config.yaml
num_hidden_layers: 14
hidden_size: 224
n_experts: 96
experts_per_token: 4
d_expert: 160
d_shared_expert: 0
hidden_act: "squared_relu"
moe_layers: [1, 3, 5, 7, 9, 11, 13]
router_score: "softmax"
normalize_top_k: false
routed_scale: 1.0
balance_loss: 0.0185
balance_bias: false
router_z_loss: 0.001
n_groups: 4
groups_per_token: 2
init_std_router: 0.0309
lr_router: 0.000907
vocab_size: 5244
norm: "layernorm"
norm_eps: 1e-06
tie_word_embeddings: false
optimizer: "adamw"
learning_rate: 0.00199
beta1: 0.9
beta2: 0.95
batch_tokens: 131072
max_seq_len: 256
train_tokens: 442500000
max_steps: 3377
dataset: "wikipedia_en"
Below are experts of layer 3 (counted from 0) of a mixture-of-experts language model. Rows are named router (the router's row for the expert), up (a neuron's input weights, with its number) and show model dimensions 0-55. Each number is 128 + 24 x the weight over its row's rms, rounded and kept within 0 to 255.
Before each expert's rows: a language model's description of what the expert responds to. This comes from a sample of Wikipedia text that the model never trained on.

# expert 0
It responds to: Infinitive and directional to. Mostly the word to after verbs, nouns and adjectives (easy to use, fleeing to, order to), plus and/for/from and name pieces like Den, Swed, hen.
router [156 143 154 152 107 134 144 123 120 158 103 124 151 153 123 146 114 115 104 106  91 123 116 117 162 144 157 161  97 157 121 124 132 158 169 147 105 153 144 106 168  74 133 115 157 145 107 168 140 134 119 121 128 106 108  90]
up0 [ 95 114 125 147 152 167 148 116 151 133 140 116 135 109  74 136 144 154 124 138 143 170 108 136 142 176 184 145 133 172 114 108 148 119 109 116 144 105 105  98 114  98 165 120 101 124 151 183 115 137 120 125 130 154 137 167]
up1 [ 87 161 145 103 142 126 142 117 123  97 113 136 133 118 132 119  97  99 136 111 108 114 145 114 144 106 147 149 120 118 107 117 116 126 126 174 120 165 113 146 150 148 138 123 133 128 104 163 126 116 144 103 129  94  77  67]
up2 [ 94 109 116 158 149 129 137 126 169 162 126 117 101 129 117 125 138 120 106 118 195  98 196  95 146 125 138 172 128  90 120 105 144 123 143 144  62 142  81 121  90 118 113 138 131 104 112  92 127 161 162 103 118 172 114 135]
up3 [149 147 151 128 141 126 123 141 116 140 119  82 141 183 138 113 128 128 106  90 112 159 115 125 142 149 117 114 128 167 117 124 123 144 122  94 120 116 118 138 175  99 199 146 109 138  95 123 103 154 136 134 154 126 127 137]
up4 [133 118 131  97 133 123 134 151 129 154  87 102 127 122 111 127 111 157 129 126 131 114 111 148 115 115 106  98 151 103 112  83 138 132 122 121 147 141 120 117 168 161 128  98 139 135  97 167 145 109  93 135 117 118 133 106]
up5 [167 121 103 130 110 120 172 133 137 128 117 132 129 131 123 135 136 136 165 104 138 128  99 102 130 143 161 190 137 125 108 130 123 156 127  68 116 139 157  87 103 135 165 128 151 156 117 139  98 130 160 109  95 120 120 155]
up6 [158 124 111 129 116 136 115 121  86 124 139 123 132 122 152 150  98 162 118 128 104 153 125 114 131 136 126 174 150 145 120 182 122 171 130  82 114 159 138  98 166 108 135 131 167  93 134 153  72 129 191 173 176  62 104 124]
up7 [135 104 122 145 124 127 147 112 143 111 125 151 118 113 125 148 130 159 111 113 125  97 111 113 131 125 126 128 109 173 134 136 122 151 164 114 113 157 120 116  97 118 130  96 125 131 131 161 115 144 145 135 148 133 173 150]
up8 [171 129 121 148 121 132 132 119 125 170  66  91 144 148 153 141 110 134 105 124 128 125 109 125 115 123 122 156 113 185 143 101 115 102 146 141 131 153 137 120  90 139 118 155 144 130  98 195 108 115 128 116 138 108 118  79]
up9 [114 173  84 143 131 152 144 118 118 128 105  83 147 136 121 124 117 115 105  82 133 131 110 121 134 105 123 163 144 109 122 114 144 154 162 112 194 152 130 133 135 128 116 143 175 106 149 182 161 146 130 161 125 111 136 127]
up10 [132 111 134 154  95 172 125 125 103 132 144  92 129 114 134 118  78 114 120 103 135 154 133  95 156  95 127 165 111 112 169 162 177 136 143 120 117 120 125 117 118 103 165 137 124  99 137 113 129 119 128 183 125  95  81 129]
up11 [141  78 122 164 123 119 117 130 152 168 125 133 111 127 169 125 158 132 144 143 105 120 135 121 126 140  98 105 150 175 182 118 138 113 126 151 160 111 109 135 192 138 185 111 133 133 125 121 145 125 111 128 127 127 117 123]
up12 [168 100 124 123 100 138 195 122 136 145 106 131 149 138 112 114 131  97 115 108 123 167 137 141 125  99 101 146  92 116 129 169 114 132 185 109 120 147 127  59 165 111 147 115 136 129 112 172  91 132 136 100 148  87 122 158]
up13 [108 103 157  83 129 120 109 111 123 136 137 118 125 100  95 161 168  97 113  73 165 184  96 108 120  99 143 108 120 110 152 172 125 135 142 113 135 146 143 107 115 110 116 122 120 135 116 165 129 126 126 163 124 108 144 132]
up14 [140  67 151  93 132 123 118 132 162 151 155 109 146 123 151 130 121  70  98 144 148  89 162 115  96 131 128 168 118  88 104 136 131 107 140 148 127 141 127 175  99 116 112 124 103 164 138  95 167 106 131 121 168 136 117 117]
up15 [ 97 137 159 136 107 138 172 114 163 135 125 122 153 211 155 130 136 160 110  99 122 141 123  71  82 153  96 137 105 108 179 104 146 133 134 127 138 142 112 115  99 119 137 112 126 122 193 140 133 119 130 161 132 153 144 107]
up16 [ 76 137  99 157 115 142 149 128 120 102 110 147  98 148 153  95 117 122 118  98 129 175 117 120 174 138 111 140 125 142 138 137 147 125 158 119 150 146 120 113 155 130 122 164 114 158 104 154 135 126  91 107 169 117 127  94]
up17 [111 109 114 153 133 122 133 118 140 119 148  94 168 137 129 140 122  89 104 147 120 100 174 134 151 106 162 134 121  96 138 133 171  96 132 143 119 135 143 181 146  92 120 107 124 142 118 188  80 127 139 115 166 121 111 124]
up18 [149 139 114 136 112 146 135 109 152 152  97 133 106 114 132 131 129 149 107 101  92 103 116 129 134 151 103  95 135 119 121 145 124 192 144 108 133 162 128  95 142 165 104 132 170 128 133  95 108 118 105 125 142  81 133  98]
up19 [138 140 120 137 160 121 114 188 125 112 164 150 123  88 131 111 105 145  92 118 139 107 117 117 136 137  82 149  80 121 131 198 132 175 152  96 151  89 168 141 116 148 136 124 103 136 177 120 117 143 124 130 182 133  79 113]
up20 [136 121 147 129 108 149 120 110 116 116 115 102 127 112 154 114 167 108 139 131 147 163 139 130 168 179 204 166 162 156 137 148 128 136 110 140 131 124 109 115 124 107 117 141 103 141 170 155 116 121 120 142 155 120 131 128]
up21 [181  74 114 125 107 127 152 111 157 112 104  76 185 197 188 140 123 156 129 137 139 118 152  98 143 142 119 156 132 143 130 137 160 126 127  74 100 102 161 153  90  95 111 111 115  96 180 102 121 139 128 128 130  90 136 100]
up22 [124 125 145 156  77 153 108 164  91 131 135 122 121 151 177 174 156 172 113 120 127 149 171 133 144 109 149 111 109 104 107 122 159  98 136 138 129  90 115 135 160  78 121  83 117 135 114 160 109  96 130 138 145 122 135 157]
up23 [110 141 165 129 136 119 122 129 115 118 140 135 122 143 100 127 118 129 106 131 154  93 157 134 113 126 117  94 129 163 122 192 142  81 144 131 145 109 111 105  78 148 135 139 103 115 126 165 142 131 105 120 159 130 131 146]
up24 [132 138 109 158 139 122 145 151 137 147 160 139 132 179 134 144  86 119 109 123 129  92 152  97 154 134  97 160  91 145 157 151 129 102 115 143 135 107 117 129 107 116 140 137 134 175 136  95 131 147 130 124 153 127  72 118]
up25 [120 118 162 120 121 122 104 110 105 122 114 133 114 148 179 149  87 133 134 167  93 144 131 135 193 142 113 119 143 144 146 143 135 138 149 115 122 172 147 129 132 156 116 128 127 137 104 170 121 175 118 139 155 117 109  68]
up26 [139 100 158 119 152 114 107 130 138 166 149 130 142 134 151 149 116 149 134 160 140 132 164 118 129 110 126 105 112 137 153 131 122 114 126 136  98 162 122 111 113 131 189 124 138  86 119 127 166 100 113 138 120 173 124 137]
up27 [124 127 102 163 134 121 107 146 130 154 112 136 104 131 115 141 150 160 142 115  91 113 128 117 151 111 164 135 150  90 158 120 129 171 142 110 121 143 158 127 170 163 139 138 129 202 100 139 161 136 178 103 112  99 103 152]
up28 [153  93 170 103  95 119 190 128  75 171  81 114 142 128 139 152 140 128 139 131 145 157 103 121 114 161  90  80 153 154 155 145 154 113 141 113 114 130 158  94 147 116  93 105 129 107 100 132 108 153 106 124 131 124 171  89]
up29 [111 118 147  97  53 158 132 144 138 162 146 125 139 147 113 104 121  81 108 112 170 117 118 145 142 128  78 124  73 153 139 108 159 124 149 145 154  90 140 120 176 165 164 134 135  91 108  91 177 152 127 147 145 161 137 134]
up30 [127 167 127 155 161 120 138 144 158 130 111 127 137 139  98 158 101 125 128  90 106 107 147 134 134 159 137 132 118 134 158 108 143 126 119 151 124 123 167 136 137 125 134 135 136 123 115 145 132 105 195 111  87 145  84 109]
up31 [113 149 123 119 141 114 100 167 117 153 132 143  88 118  83 164 107  76 132 145 116 103 102 123 138 146 112 150 145  98 141 105 128 185 166  76 110 144 140  91 123 108 143  87 122 147 138 119 125  81  92 163 133 123 113 110]
up32 [133  93 133 145  98 145 147 116 116 166 117 113 147 110 108 137  98 109 120 132 182  87 115 139 134 124 119 116  97 147 122 112 136 152 135 125 101  62 155 165 121 185 118 136 106 129 115 124  85 109 106 133 112 130  96 132]
up33 [154 107 122 127 113 147 156 150 100 156  97 122 149 134 144 144 120 123 124  95 159 145 128  70 175 140 136 136 109 144 156 136 168 152 185 123 111 120 171 115 107 131 132 102 177 126 113 161 100 102 142 143 165 113  98  98]
up34 [188 154 141 140 118 118 125 139 112 146  92 126  98 123 150 166 156 160 146 131 172 111 144 121 134 132  93  94 104 110 130 146 124 172 130  94 113 118 138 135 149 175 182 105 127 136 110 123 149 165 116 122 115 134 115 153]
up35 [172 143 166 150 119 112 136 107 101 117 130 150  83 173 114 138 104 100 132 143 109 121 146 120 168 157 137 196 108 147 123 142 142 142 166 108 140 156 142 128 128 151 117  83 157 144 103 189 121 144 130 107 150 110  99  95]
up36 [115 100 127 120 121 122 150 143 168 129  98 145 145 174 114  91 126 128 125 145 126 108 125 136 128 181 167 130 149  88 140 135 148 152 143 116 140 126 143 112 170 138 128 108 125  90 144 128 110  70 111 135 140 128  70 116]
up37 [104 152 175 106 120 122 106 192 157 123 137 163 125 139 111 112 107 104 110 157  93 126 106 113 128 144 112 160 126 109 130  76 122 141 156  88 125 171 136 110 117  89 148  55 178 146 148 180 117 124 110 167 122 130 120 129]
up38 [101 136 174 164 131 129 121  86 112 157 143 128 152 133 115 148  74 167 122 128 145  99 114 133 129 100 129 112 128 186 112 136 126 124 136 137 111 111 116 142 140 145 115 139 119 109 115  88 123 121 141 134 112 117 104 152]

# expert 5
It responds to: Infinitive to, modals. Infinitive "to" after verbs like refuses, begin, went on, plus modals would, will, should and stray initial capitals.
router [151 115 151 157 102 147 127 159 119 147 140 113 128 137 140 128  94 114 133 113  71 136 131 125 153 138 144 153  96 134 136 142 131 150 182 136 109 154 150 115 154  78 130 112 165 139 100 145 123 173 136 136  93  99  93  84]
up0 [101 147 102 136 128 142 132 164 175 124 135 116 126 125 117 105 124 117 132 113 103  96 114 121 157  89 145 122 130 151 143 127 128 120 135 115 132 159 133 141 126  69 108 137 120  87 114 168 114 172 121 100 100  85 137 122]
up1 [115 120 119 171 113 151 157 148 109 124 154 109 125 159 138 128 127 125 111 141 139  91 156 126 151 148 132 187  99 123 119 155 136  98 156 144 123 130 116 169 145 140 143 111 125 106 112 165 126 111 139 128 168 140 110 138]
up2 [110 144 186 114 184 124 118 165 121 136 131 142 101 168  89  99 113 148 117  99 112 137 147 122 128 127 122 201 145 135 184 116 190 118 133 131 133 114 172 116 113 112 121 113 150 104 117 130 158  82 157 129 175 131 129 126]
up3 [128 142 146 131 103 114 150 145 102 118 130  96 127 141 148 111 112 156 163  62 132 124 164  97 106 106 128 198 136 101  98 107 166 185 163 109 114 153 151 154 125  74 103 163 193  79 133  93  96 144 120 159 119 127 138 104]
up4 [150 139 160 148 138 123 125 165  93 136 120 145 155 135 112 175 146  92 120 131 116 144 170 117 135 153  97 101 167 155 156 129 129  86 121  89 135 213 144  87 186 103 151 121 148 125 106 195  98 118  99 119 122 101 141 163]
up5 [105 128 118 157 139 131 112 153 157 176 110  69 116 143 182 148 106 138 130  96 113 104 127 102 142  89 135 146 142 129 119 130 141 168 100 104  82 140 136 150 144 147 141 113 117 126 139 144 134 155 140 119 130 141 156  58]
up6 [103 120 128 103 111 130 136 138 113 127 134 149 105  98  86 122 101 142 140 127 129 183 102 137 150 159 160 167 121 125 162 128 156 146 123 110  70 117 104 102 136  97 119 132 106  99 131 151 151 142 146 119 163  79 133 150]
up7 [102 161  94 153  99 127 148 103 104 151 119 116 148 122 110 154 130 133 140 110 142 111 137 127 142 100 109 132 163 142 171 112 135 156 153 131 134  91 130 144  74 142 149 128 130  97 103 160 113 162 156  99 133 131  86 136]
up8 [111 158 148 125 124 117  94 177 137 142 145 119 107 118 178 160 104 145 151 138 127 108 184  97 144 120 157 143 109 146 103 123 122 163 110 120  96 158 167 126 134 142 153 118 115 100 113 140 147 134 135 143 113 103  96  83]
up9 [138  84 138 127 118 133 143 126 134 175 126 116 160 157 146 180 133 126 135 108 111 133 125 118 165 127 139 120 128 170 128 111 151 176 160 130  85 113 125 116  91 108 121 146 159  93 134 145 134 141 126 150 141  67 125 117]
up10 [102 151 135 137 137 144 136 104 138 119 151 103 129 133 130 130 108  86 159 124 135 120 147 150 115 135 153 124 131  96 159  99 135 129 124 159  95 139 122 152 129 121 101 113 133 163 117 127 121 136 132 162 154 133 100 126]
up11 [125 131 142 130 115 145 130 155 153 106 131 140 143 100 123 139 119  87 130 116 132 126 162  98 137 140 100 111 124 143 164 136  98 163 159 104 145 172 134  86 153 161 150 129 126  85 129 153 137 140 143 127 101  94  99 117]
up12 [137 123 126 139  80  91 140 152 143 148 126 130 155 117  96 152 131 107 171 112 168 159 105  82 133 156 109 145 140  96 167 115 116 120 104  88 138  90 128 103 128 140 130 121 125 153 150 157 177 136 121 145 137 146 128 150]
up13 [116 164 137 111  98 151 170 175 169 105 143 109 120 133 128 115 157  67 144 107  95 135 121 118 144 139 129 136  99 161 168 107 145 120 159 108 125 161 185 142 104 135 160 104 117 160 146 144 160 138 122 144 141 114 136 122]
up14 [ 98 147 183 138 123 133 119 168  95 163 148 142 112 147 145 110 101 163 125 140  93 157 172 133 133 127 137 129 109  95 142 116 112 191 137  91  84 163 138 105 188 140  86 120 140 104 148 130 142 154 118 130 142 128 124 111]
up15 [143 116 150 116 143 166 138 101 129 124 115 146 171 133 106 117 149 153 107 131  83 183 119 106 132 113 176 154 125 120 120 165 106 144 110 118  75 128 136 136 127 108 145 105 113 132 190 179 196 132 127 132 147 170 142  68]
up16 [115 144 155 131  56 136 120  89 133 112 128 148 108 123  99 146 109 141 150  98 125 115  90 134 137 123  90  99 143 123 119 113 133 165 137 105 129 139 142 122 144  58 155 130 134 144 183 107 124 146 164 123 140 121 101 106]
up17 [ 93 146 137 120 139 138 113 115 158 190 144 109 111 134 132 158 152 136 123 122 126 141 120 142 129 114 107 123 110 106 127 113 123 156 153 129 104 160 132 127 156 132 109 136 133 150 114 100 169 123 155 152 115 151 156 138]
up18 [115 127 105 155 126 147 134 133 142 147 130  63 104 131 159 149 158 106 148 100 140 108 170 144 113 115 120 146 124 109 152 111 178 113 107 102 128 115 120 145 108  89 129 135 117 135  91 138 146 130 162  93 100 132 105 140]
up19 [157  98 127 129 128 148 161 153 133 152 104 113 154 161 116 153 121 123 112 100 128 119 146 102 141 141 117 155 114 130 141 127 128 158 173 141 147  93 175  99 142 102 158 113 126 134 175 217 127 143 135 117 141 121 136 128]
up20 [131 116 149 136 140 150 141 114 105 126 130 128 133 120 105 126  89 100 146 142 138 156 147 130 168 124  96 165 116 168 164 124 131 108 165 158 125 167 135 125 120 157 119  92 111 109 150 114 173 142 120 161 121 116  90 108]
up21 [118 104 159 139 140 127 152 143 138 162 133 132 136 112 100 102 162 139 125  83 112 190 110 127 102  97 119 136  99 144 126 138 155 124 139 115 118 131 180 125 114 110 124 123 132 117 140 100 150 122 131 111 119  95 153 140]
up22 [140 133 107 130 151 128 132 128 103 133 136 123 121 136 130 122 110 148 123  97 179 101 146  77 134 134 123 145 144 127 128 148 115 110 101 127 110 180 135  78  99 124 159 136 159 118  92 132 121 166 150 126 143 118 126 114]
up23 [135  85 147 130 139 153 140 127  95 167 142 128 162 117 125 118 177 116  75  97 162 141 129 124 167 125 149 118  90 127 129 168 148 149 106 105 191 158 129 117 135 135 132 141 129 109 168 108 137 137 121 138 120 120 153 134]
up24 [113 142 158 111 114 128 117 136 166 132 147  98  58 110 123 121 100 137 126 143 105 130 123 109 115 193 138 138  97 182 152 111 133 130 142 144 132 137 135 146 143 110 148 116 141  79 122 110 106 138 133 131 121  64 113 119]
up25 [101 136 131 126 105 175 132 121 155 123 133 138 135 136 130  81 164 116 154 122  85 172 120 139 102 137 119 148 101 180 147 138 131 149 122  98 115 193 149 132 101 111 127 127 144 116 111 128 118 133 147 135 121 124 146 123]
up26 [144 114 132 169 168 131 123 168  93 131 124  83  78 142 122 153 117 153 149 104 165 113 116 110 138 107  79 146 151 103 170 125 127 102 157 115  83 143 138 165 120 116 110  80 116 150 147 133 147 153 119 159 138  70 132 147]
up27 [122 122 165 139  56 152 141 139 111 148 127 144 128 116 134 115 136 131 140 128 127 163 123 129 149  89 130 107 129 127 143 129 117 117 148 116  97 171 149 128 130 139 137 123  96 152 186 126 165 101 151 189 118  95 107 120]
up28 [157 131 158 156  90 133 141 149 116 115 107 151 125 123 129 133 130 168 141 157 133 134 138 142 132 135 116 133 134 122 180 143 149 128 120 122 156 135 110 129 138 136  94  95 154 185 152 136 103 115 148 149 148 106 122  96]
up29 [108  84 126 136 111 139 158 111  74 119 117 136 138 146  79 133  83 115 112 129 130 160 137  55 117 105 141 138 131 166 151 140 141 131  80 127 139 130 159 161 138 170 131 120  78 124 149 127 113 137 188 127 117 122 105 125]
up30 [147 127 123 114 130 124 118 121 161 125 124  98 121 127 139 141 161 117 174 128 151 134 142  87 132 140 171 119 110 136 129 117 149 116 161 130 127 137 143 132 135 137 154 111 152 158 110 123 156 199 111 164 153  68  88  49]
up31 [142 148 135 156  68 121 125 110 123 183 122  72 128 150 143 127 138 158 167 111  86 115 141 123 101 135 121 122 159 109 205 126 137 120 134 133 164 109 112 117 142 126 127 116 135 160 149 123 123 124 131 107 112 122 138 141]
up32 [119 129 131 137 105 137 148 164 137 126 105  88 126 156 169 139 111 106 145  84 122  66 157 117 117 111 117 173 112 114 136 125 154 164 132  98 137 130 100 145 132 157 128 156 120 119 118 113 118 145 167 155 121 148 123 112]
up33 [109 135 131 147 114  99 118 113  47 119 130 161  90 139 121 168  71 145 174  99 125 164 141 130 153 138 127 134 148 164 128 117 126 146  89 158 131 132 107 103 116 126 151 137 145  98 130  97 132 104 138 144 122 130 113 125]
up34 [140 152 113 135 136 111 105 181  85 101 108 104 111 124 132 101 112 133 139 124 132 102 145 129 146 129 127 212 131 118 112  97 183 116 129  97 155 148 119 132 134  78 109 113 162 125  88 186 130 127 126 117 156 100 145  95]
up35 [159 165 120 130 147 139 125 127 147 144 123 115 120 128 109 157 137 134 147 143 137 190 135 124 147 111 132 127 123 112 149 118 119 166 116 165  96 171 113 139 173 117 115 136 119 153 130 161 129  96 142 125 141 125  75 137]
up36 [121 127 102  94 148 128 115 103 122 129 154 114 105 137 107 141  91 133 128 113 102 106 133 115 184 149 113 149 118 141 155 132 158 105 174 133 128 127 134  72 117 133 122 109 111 115 157 145 185 137 161 157 105 132 106  92]
up37 [150 121 152 138 103 127 110 157 147 128 115 140 114  89 118 159 148 158 135 165 103 176 125 118 124 142 105 118 135 153 159 128 147 174 144 152 146 156 123 146 140 123 121 126 113 117 153 169 179 105  84 118 105  73 154 151]
up38 [165 143 125 145 131 108 114 175 140 111 112  73 127 121 193 129 142  98 123 124 103 115 131 131 150  99 132 186  87 146 102 160 125 146 143 129 102 135 143 133 122 117 124  95 107 120 114 187 120 131 159  95 150  97 133  85]

# expert 60
It responds to: Commas, is, odd bytes. Commas after names and numbers, the verbs is/was, the ol in Paolo, and invisible byte-order-mark characters after coordinates.
router [130 127 156 138 128 153 181 145 141 144 118 104 163 158 137 148 134 120 127  80 124 140 160  92 172 125 147 179 112 154 135 127 142 144 180 121  98 144 150 107 154  94 133  91 143 180 163 156 137 116 146 125 135 110 137  86]
up0 [119 134 116 159 100 144 140 137 133 148 101 149 166 195 123 138 119 134 107 127  97 139  94 129 126 121 108 100 141 180 100 115 136 118 175 106 132 117 141 145 145 126  91 103 144 147 107 134 140 144 129 127 142  98 145 139]
up1 [122 109 130 169 133 159 101 131 165 114 113 137 123 109 163 135 112 104 122 119 112 142 154 124  90 141 165 179 136  96 138 110 146 112 136  81 172 169 144 156 153  82 166 140 136 153 152 117 140 115 134 151  90 138  90 132]
up2 [149 125 146 114  99 127 156 121 123 161 112 112 116 131 151 122  98 125 143 108 104 126 130 114 110 145 102  82 134 118 143 128 152 146 127 156 109  87 145 117 135 117 117 111 142 176 189  84 105 128 139 121 157 147 148 118]
up3 [155 137 127 103  96 114  89 122 135 142 145 119 126 103  86  96 143 110 125 121 136 134 111  88 146 127 153  79 123 111 129 154  94 150 156 100  73 104 136 110 177 145  90 156 114 129 158 119 134 145 177 148 107 126 122  96]
up4 [166 137 166 147 141 133 120 127  87 125 139 118 113 123 142 144 132 133 129  77  97 145 137 110 159 162 126 140 114 164 139 101 162 148 138 106 139 157  91 125 125 116 125 155 137 157 155 109 128 121 188 129 165 109 150  89]
up5 [112 157 169 159 148 106 110 139 157 103 111 121 146 156 120 144 149 129 131 106  98 120 142 112 168 123 129 165 148 116 141 119 180 130 107 100  87 110 200 140 158 121 136  75 214 112 125 141 165  85 121 120 127  92 134 117]
up6 [ 89 111 138 139 123 177 156 101 122 141 114 133 127 136 135 125 153 104  91 140 107 131 100 151 134 171 117 123 118 173 152 108 118 132 101 113 116 153 108  76 161 160 123 121 113 125 115 162 122 155 114 109 108 109 115 156]
up7 [147 109  95 112 149 124 147 118 149 131 161 112  80 141 184 129 155 134  61 129 119 124 158 147 158 139 126 147  37 131 121 163 137 126 106  79 150 111 138 153 118  92 113 119 115 123 147  87 120 117 156 187 140 130 126 143]
up8 [155 120 117 126 104 126 169 113  89 137 138 105 125 151 167 112 112  93 124 115 114 103 104 100 146 134 134 163 110 195 170 172 113 118 153 125 103 168 177  89 110 145 137 147 161 131 169 137 109 164 105 125 186 117 103 109]
up9 [161 140 121 112 122 181 111 113 132 116 112  75 165 105 130 117 126 124 107  84 108 150 148 121 147 135 106 154 113 132 109 138 148 131 143 132 161 120 165  93 127 136 121 130 128 134 136 158 162 107 129 141 108  93 131 178]
up10 [ 92 155 115 153 118 124 156 151 104 152  96 108 121 118 123 147 130 115 129 139 104 123 155 128 105 122 136 126 156 150 123 114 110 169 174 137  78 123 166 128 104 140 114 102 125 123 127 154 179 118 108 113 101  89 141 151]
up11 [117 136 141 157 127 120 160 165  80 124 162 134 136 125 134 117 153 134 138 134 153 105 125 166 140 148 145 147 164 101 104 108 123 127 179 147 117 144  98 108 126 121  91 115 147  84 109 141  61 127 117 116 118 116  90 130]
up12 [193 150 100 135 129 146 121 147 140 142 129 132 175 131 119 118 132  44 132 129 155 122 160 116 131 180 141 128  72 117 147 139 136 168 127 113  89 119 102  83 155 130 156 141 100 107 155 137 112 116 109 155 110 115 155 114]
up13 [ 94  84 132 157  92 143 150 120 108 144  98  96 145 181 158 122 143 135 120 137 138 119 127 142  94 161 167 130 152 103 153 112 146 103 103 125  95 125 144 120 172  97 171  93 170 155 140 106 126 116 141 129  85 129 133 141]
up14 [160 132 139 122 132 153 164  95 158 143 116 108  71 111 108 153 107 163 157 132 130 103 106 134 126 132 152 135 101 161  92 109 165 104 195 113 157 111 111 115  81  89 118 106 140  97 108  96 147 102 110 140  99 129 110 141]
up15 [109 133 135 149 145 146 146 162 109 144 133 117 154 138 100 128 133 134 120 119 134 174 183 126 126 110 150 142 145 126 164 136 119 126 139  67 125 130 159 153 134 126 162 127 148 123 106 144 121  94 141 121 147 124 127 122]
up16 [126 104 139 156 142 142 141 118 124 133 172 127 126 158  58 144  59 102 139 103 147 131  94  96 146 130 179 117 152 151 151 143 141 113 159 177 150 107 142 137 147 113 170 139 154 139 123 100 147 155 158  89 137 134 110 165]
up17 [150 109 144 145 109 163  99 125 136 135 135 140 112 152 161 119 103 150 162 160 140 120 100 147 118 153 126 101 169 169 121 134 130 148 139 156 142  90 153 112 142 127 146 114  89 126 136  96 106 128 144  80 133 120 140 115]
up18 [145 158 109 139 148 109 104 144 113 109 118 131 155 120  93 105 120 135 113  87  82 136 128 130 147 159 129 135 113 127 129 100 115 176  82 110 142 131 143  64 123  84 131  87 139 150 167 158 111 156 181 151 102 117 112  88]
up19 [158 143 124 152 119 151 129 146 133 106 102 135 101  83 172 152 162 101 161  97 180  92 165 133 178 112 136 112 152 119 175 122 128 121 153 108 140 154 155 110 140 126 116 128 100 125 164 167 122 147 102 132 132 104 117 110]
up20 [112 124 188 112 117 113 177 134 186 132  87 126 156 138 133 109 152 116 122  43 140 141 106 103 152 126 125  81 142 122 164 163 149 111 131 107  99 138 105 108 126 145 170 148 122 125 167 135 161 128 103 128 151 123 137 133]
up21 [145 122 106 141 123 150 123 134 171 121  90 116 186 145 148 167  81 115 121 117 111 121  87 142 129 122 117 125 170 109 111 158 104 109 122 141 160 143 114 136 135 148 103 134 125 150 150 178 164 123 101 103 105 127 145 165]
up22 [141 131 118 120 154 139  95 118 166 114 144  84 121 107 115 115 146  80  84 128 190 183 144 121 114 120 122 143  77 154 117 129 135 132 122 111 147 181 127 152 116 153 140 114 129 117 110 156 129 124 145 178 105 115  91 133]
up23 [148 143 109 153  95 143  91 116 100 138  87 130 130 141 157 160 114 122 145 140 164 128 130 107 159 145 100 153 128 128 150 116 130 118  93 141 162  69 105 129  88 103 153  97 115 134 145 181 167 125 124 106 127 115 124  88]
up24 [150 171 151 125 140 126 103 110 131 155 123  98 119 186 108 130 105 113 136 108  97 145 136 121 121 148 125 130 110 152 153 131 115  79 143 147 152 103 138 118 119  78 116 133 141 134 118 129  93 118 142 136 103 131 152 104]
up25 [123  87 148 198 123 128  98 119 147 140 105  89 121 158 151 130 126 141  89  75 107 132 144 136 128 163 136  90  98 142 127 134 164 116 164 103 127 158 139 139 104 128 148 122 118 127 147 138 125 102 145 165 105 104 107 117]
up26 [146 108 161 124 131 127 109 146 121 139 125  82 124 148  95 102 135 110 139 123 159 148 160 132 116 100 130 151 150 118 150 114 165 120 115 110 138 150 114  93 133 104 133 127 144 101  85 183 156 101 116 147 111 162 129 141]
up27 [123  97 131 120 118 130 103 146 125 114 119  76 132 127  95 127 141 140 112  99  79 132 147  58 110 108 118 146 135 168 139 170 125 172 151 110  89 153 144 130 143 163 112 133 112 115 121 177 115 153 128 101 167  93 126  92]
up28 [111 149 127 131 139 132 122 110 135 122 120 107 127 151 126 144 102 133 140 110  87 136 180 121 144 106 132 162 130 116 162 127 140 112  89 104 105 144 130 102 135 116 159 143 163 112 152 125 173  74 115 121 171 127 134 133]
up29 [121 118 181 131 128 143 165 144 128 123 152  66 117 129 176 158 144 116 140 142  89 130 104 138 107 112 116 116 111 137 139 186 144 116 135 123 119  99 135  92  93 117 136 131  86 103 124 132 158  92 121 101 164 149 123 162]
up30 [122 131 139 134 104 127 132 134  94 105 125 147 164 125 135 125 138 146 143 127  81 118 128 113  83 168 108 156 150  92 149 117 135 152 119  77 146 156 162 131 123  95 132  87 136 150 143 129 204 109 143 127  65 149 126  90]
up31 [ 94  94 128 120 100 127  96 140 130 127 126 133 126 117 128 135 126 111 131 129 136 174 110  50 137 112 143 163 144 152 155 126 158 157 113  99 112 150 131 100 146 125  98 152 114  84 108 132 135 158 145 110 154 108 137 125]
up32 [139 122 128 133 135 134 216 102 108 136 122 122  97  98 188 141 144  82 144 151 133  76 157 143 172 154 116  79 134 174 131 147 117 113 142 134  74 132 135  96 126 137 148 113 115 141 160 132 131 155 152 175  91 123 119  87]
up33 [130 108  98 119 105 103 123 156 119 116 154  97 161 109 104  97 113 134  92 141 127 175 124 112 130 124 101 146  90 183 115 150 125 126 153 107 126 144 157  68 147 140 118 101  96 104 169 112 127 155 194 109 142 123 111  92]
up34 [ 99 157 174 129 114 120 132 115 128 141  76 144 143 158 136 110 121 118 165  81 157 148 138 131 146 141 123  94 155 137 177  79 158 176 126 105 127 132 131 124 122 108 113 124 166  86 142  81 149  80 113 121 147 103 138  84]
up35 [145 116 204 130 116 110 114 152 131 103 131 133 102 105 139 107 129  99 127 125 142  73 133 113 176 150  93  96  89 118 176 149 138 188 144 119 159 145 146 100 149 156 142 128 125 109 128 119 128 108 165 138 146 125 122  76]
up36 [158 105 151 114  91 127 178 131 126 155 104 143 105 149 101 135 111  80  98 132  73 120 113 102 124 127 107 109 124 185 101 143 138 127 157 139  81 171 129  80 101 149 156 146 118 162 123 112 137 140 118 132 108 113 135 135]
up37 [110 140 199 156 104 154 114 127  96 182 142 149 100 148 138 158 160 143 133 132 163 167 134  92 121 121 128 123 131 154 119 113 142 179 116  87 146 120 172 123 110 109 114 127 145 105 132 133 122  95  94 179 130 136 134 117]
up38 [125 115 150 149 130 143 120 141  81 145 101 123 115 135 111 180 113 175 123 147 134 135 103 148 156 120 147 173 184  94  99 138 142 128 157 134 150 115 130 105 102 143 128 110 135  97 138 128 134 122 145  93  94 138 145 151]